Below are experts of layer 5 (counted from 0) of a mixture-of-experts language model. Rows are named up (a neuron's input weights, with its number) and show model dimensions 0-255. Each number is 128 + 24 x the weight over its row's rms, rounded and kept within 0 to 255. Numbers have three digits each.
Before each expert's rows: "comes after" lists some tokens at least twice as common just before its tokens as in all text. This comes from a sample of Wikipedia text that the model never trained on. Tokens count by the router's weight.

# expert 34
comes after: " | ", "–", " ", "| ", ", ", "."
up27:146126118076118128129160152152139135145173128152138125128127111138127090129148135119149127183111130138079144092104114127167098088139120124170140121141161151151092075167130164135112102122139115154071115188143103133159156145171098123160135105129133125120164135112134115136150134085111133156159091098138111145129133139102170118085128122119115125110161121129083163139163164135106171128126114111123085094151174117146140161124123098130119105095149184136147095103100118135143094118126153122133150110112157111119117157119140136139100162104150088153163115107170137170097159115131150134149127132127170140093159085139125156111078086128131118146112165132096162164136065124117123192101105122155118094129121112137143104104123127115125148146139118152136144085104124145148146120127128

# expert 75
comes after: "1", "2", "–", "19", "20", " during the"
up0:152099102131127131128176107126133136137143101106145081129122117110163102104098162128136127101121102156126121145143117148129174111123081159116110130135103167124137135180138150113125148096100114126090112152124132178140151126135099127091122082150095147116137122123158113158127182129123146109145151137137132128140150114128112119136123157092125137161105189104112156115155102140145102149115141187113157171168150166118139128127124113089150154150138128161157127098152164118195129091168169100162127121074132116103169171127132149145107110132101141146140189112134126150120093132117127133109137130086132148102152137108062120110127139088112156140134128111107123174141110107147108125111098131120122182098164131085117171151154144142107119097129122133166139120150153127134168107084116

# expert 42
comes after: " |", ")", "\n", " |  |", "| ", "- "
up0:184099131134131058088123168108131096140103091109112121145143122119106121116165105159144118098158140141143112130156149156125144136153173133133074108148150123150133142102155110097101101110070136182128110093189118110092139175152110126175140101118094137109155111102127153095131147133137116134117153135147106068107085174142148135134127121131085158152174107152114109112144111172118141112167112131134137163140116119137109176152138151126110152140113138145125087133126131112154108126155124121145117120118134138105139123095164097134162113111103121134134126174154147104140152131124122086075168118127130154135127066135142150095140127144166114130125136164144150141094114150128095140095118128109169140122126111149116122128137113145126116137137135093110068129103108128146186118074103

# expert 69
comes after: "3", "4", "6", "5", "2", "1"
up0:124128137124099133095102184112183101057081141113131157171143115138140152082113149153119117187130139155107157119117137154099126117124124135151124153121116140161158118142134135089135125147139137096138133136129153148120159129124150162130107155115083105129089161142121118102126127142068116095114099116083110126108123146142119168172039135114096095131115126139120129137170148078138130124187093121140108144183141116128144171150139098123126114149183129119118155138119139173131159122107128108109152110136094117097135141140138097114132085147132108091114182135122142154143147126135129097130184126127128083111136124106127123083154157127129160138105145145111137132111116131148154122141095133153148157122143118155133141119147126130129077141128189093151111133159143100129141114138169

# expert 19
comes after: " |", ".", ")", " |  |", "\n", "=="
up0:165124142115128136133125176096121127110135133110101111150131125109129143104138156058112118111110104179130075117087090093117134128104171164111146063117134120126154132127159086135164113153075109126146167131113143141116149154103139131169149099124097145124115144132136128178135164129158116150099137115091149087105092105143093152146152131072098123093143119130116130146082164146147114125168132205120163121102112118137140106138139085107113115126145149142120108103160109098117141135134107138122112112143117143116136166138128170157165140145129126133136091143126123153138145147098138102140099114127129122114152125116117134139176139103122103151111143161106115108120079129137123116133119103165124106143145137121120106156193135169189117179133157109108106164153127113101127139066145

# expert 37
comes after: "\n\n", ".", " =", "==", "===", ")"
up0:098114150120126103104067151130128147120117129115127154168143147157103179117166108136133116149136119140144100130090129137164124123146082113121097142110130110146142097129153138128122156129094070109157136114096091156129125149107158168101068101102094121158183113132124133146095116150085128155129112133110131122127166114167133146127144181139133128133145103163090133109140131118129107106110148159158117168125124147139159105110127107137167126110122094104088133115136118089118115083172162134151142119136150095100116141131155137120134101203103116117113116147095094114083118133082090101084112117138142129136147140160087137119174117125176123117095125155098110139096159102153149122088128155106098132120077132123171161127131142136087109094143144130116116108087128158138147100135157

# expert 77
comes after: "0", "3", "4", "5", "1", "6"
up0:127144108128110116104144106124125117134118134182120116076118100119151132165070107142126084095123186149140130150164118134133103135140101111082149144144078176116120116127126081124135095149111160098127113158117128170108143131167151174119145149146097135108132119103149103136125143150160069146169130097136114144131128119101095131123130169145137110157148134128136135124147137120091184093133113154134147138109144159110109171108130138152153163132151105113157158155101107121185105117100133143138085123093113101123085098127172147087138095113144126140131124149150149110091110119117131157102136111142090139147121139141106163112091109135105184097143184148131135140092110136103130109106158104115141118154088141131138140136147145109139133107123144129113136073174099155171100088107093

# expert 24
comes after: ".", "–", " | ", ",", ":", "-"
up0:165124110102147148137089098178153140120152141120108139115121142085105124126099118139163174114091105099116124116159100123142125152087134129106181128185107192118151112148110142156130142130105139145092110140072120090095086095126186133153087137110126155121091087123124147106139146131138141142101142151135138179147110132163131141080099155107137126105157122125164177109120115112111176129100126116131126114128098148112135139060124131177118113154175137119124142133122118054127149145150158120158136146114134127124134146127162116129149130157107144142134130127143125139155141122127126139124142120134117135092095098130113148144158138160114103146139084126102136126127147121133111099114154113099065077136150130149153134106129091153129060136131159121153109109139093123135142192122152

# expert 18
comes after: "1", "2", ",", "–", " ", ":"
up0:101198127110127121097155175122168145123145157100137106097120108112123123196095119151149098133125139169116169096124131130093145148103147131163133140117138125128115145092123160132102077107129187090125134170103135118069127175127155168121180129133117123134124143113167121099106115132154098113133103178138150139152128165140099116125123179108131110143139122126119112150127138133174148172149145136115146150140131108091162118089132104108092118121096129129169173179123118098198158131121132127092103170146103123079069112156112156126119117120137141140165144161100110139161139112164109112134144129140131158126148160128127121118149150145090136113186128126126139130134163102125133100123107133154140146130148140098139163131112147141105158111108092121130150121117092133134121116126160

# expert 29
comes after: " | ", " ", "; ", " (", ", ", "| "
up0:132136103103123152153112102147141100088130116103091125117171120115119101130074138152130132094133135092141134111099132120155127126129147135183107134101101129106141131160147139111152139094090152160151109135115187123106172175116126097128160119075135128143113113080145083127156096183145159131162145115145129159134128154142111105119103121113145116152103114152132135132085099102155162132117144166104105158152110139144167123140136166097124175135118144094155104143146131145141120117110059145089155096174087129142143081122152160113131108099101129183124122153154131142114113099096134071140094109116163127153147157138101116122148126089127132113124178153148148148104142171138118116173109138159118189147165143108126125113157134116132137153158131129106136161141119117111122118108157

# expert 4
comes after: "0", "\n", "3", "4", "1", "6"
up0:139152136115120132125157138115133166126127112088127113136151117086103132111147125155146142126117135145142115115090138092128159085084171162157141116108121143077101142089120141101068150093130122144137153131132144158109134190112132089145117091131146133146141127127082149142123102123147132152113111136164150116150107160156110141078098123148154147134133122132101134078141069110135147118200126150096128147158152137116130111117138158115128122099107164123126113116149120133163153116098117131133119120083122125133093115174151083133119120122149122141191125117134134109152080131110162150143086167127125140147134045119176131138149111089113126150100114109103117111097139133153156138138127159104115120162157153146103149096192155129061137121140114110126094118134117131083135110148134

# expert 36
comes after: "\n", ")", " |", " (", " |  |", "a ("
up0:095147118147141131131105118110138138110104102151161129099113143149122092124128166123144151116117120170150115135129138145154161103123109155163133125147151103152157118101122151138121119188096158125151142128149152094129191106102096142097110143134131162091165088130140181134122113186139135106112167145141133100083144082137150122166157187135156103125129107067117094168103124114125125134148121135107151167137109162115132147088112122127131135130096171091129138057146117135094129098106172139145129156100144099089135155088111126136120102086164136085126117117116138106107123176135127132152121137146122111131069120083122115113139092106136153126120120142132109138134138118131100082104164127100117137111087109125094136126114141117130125090141102137149154199103093142108118145143113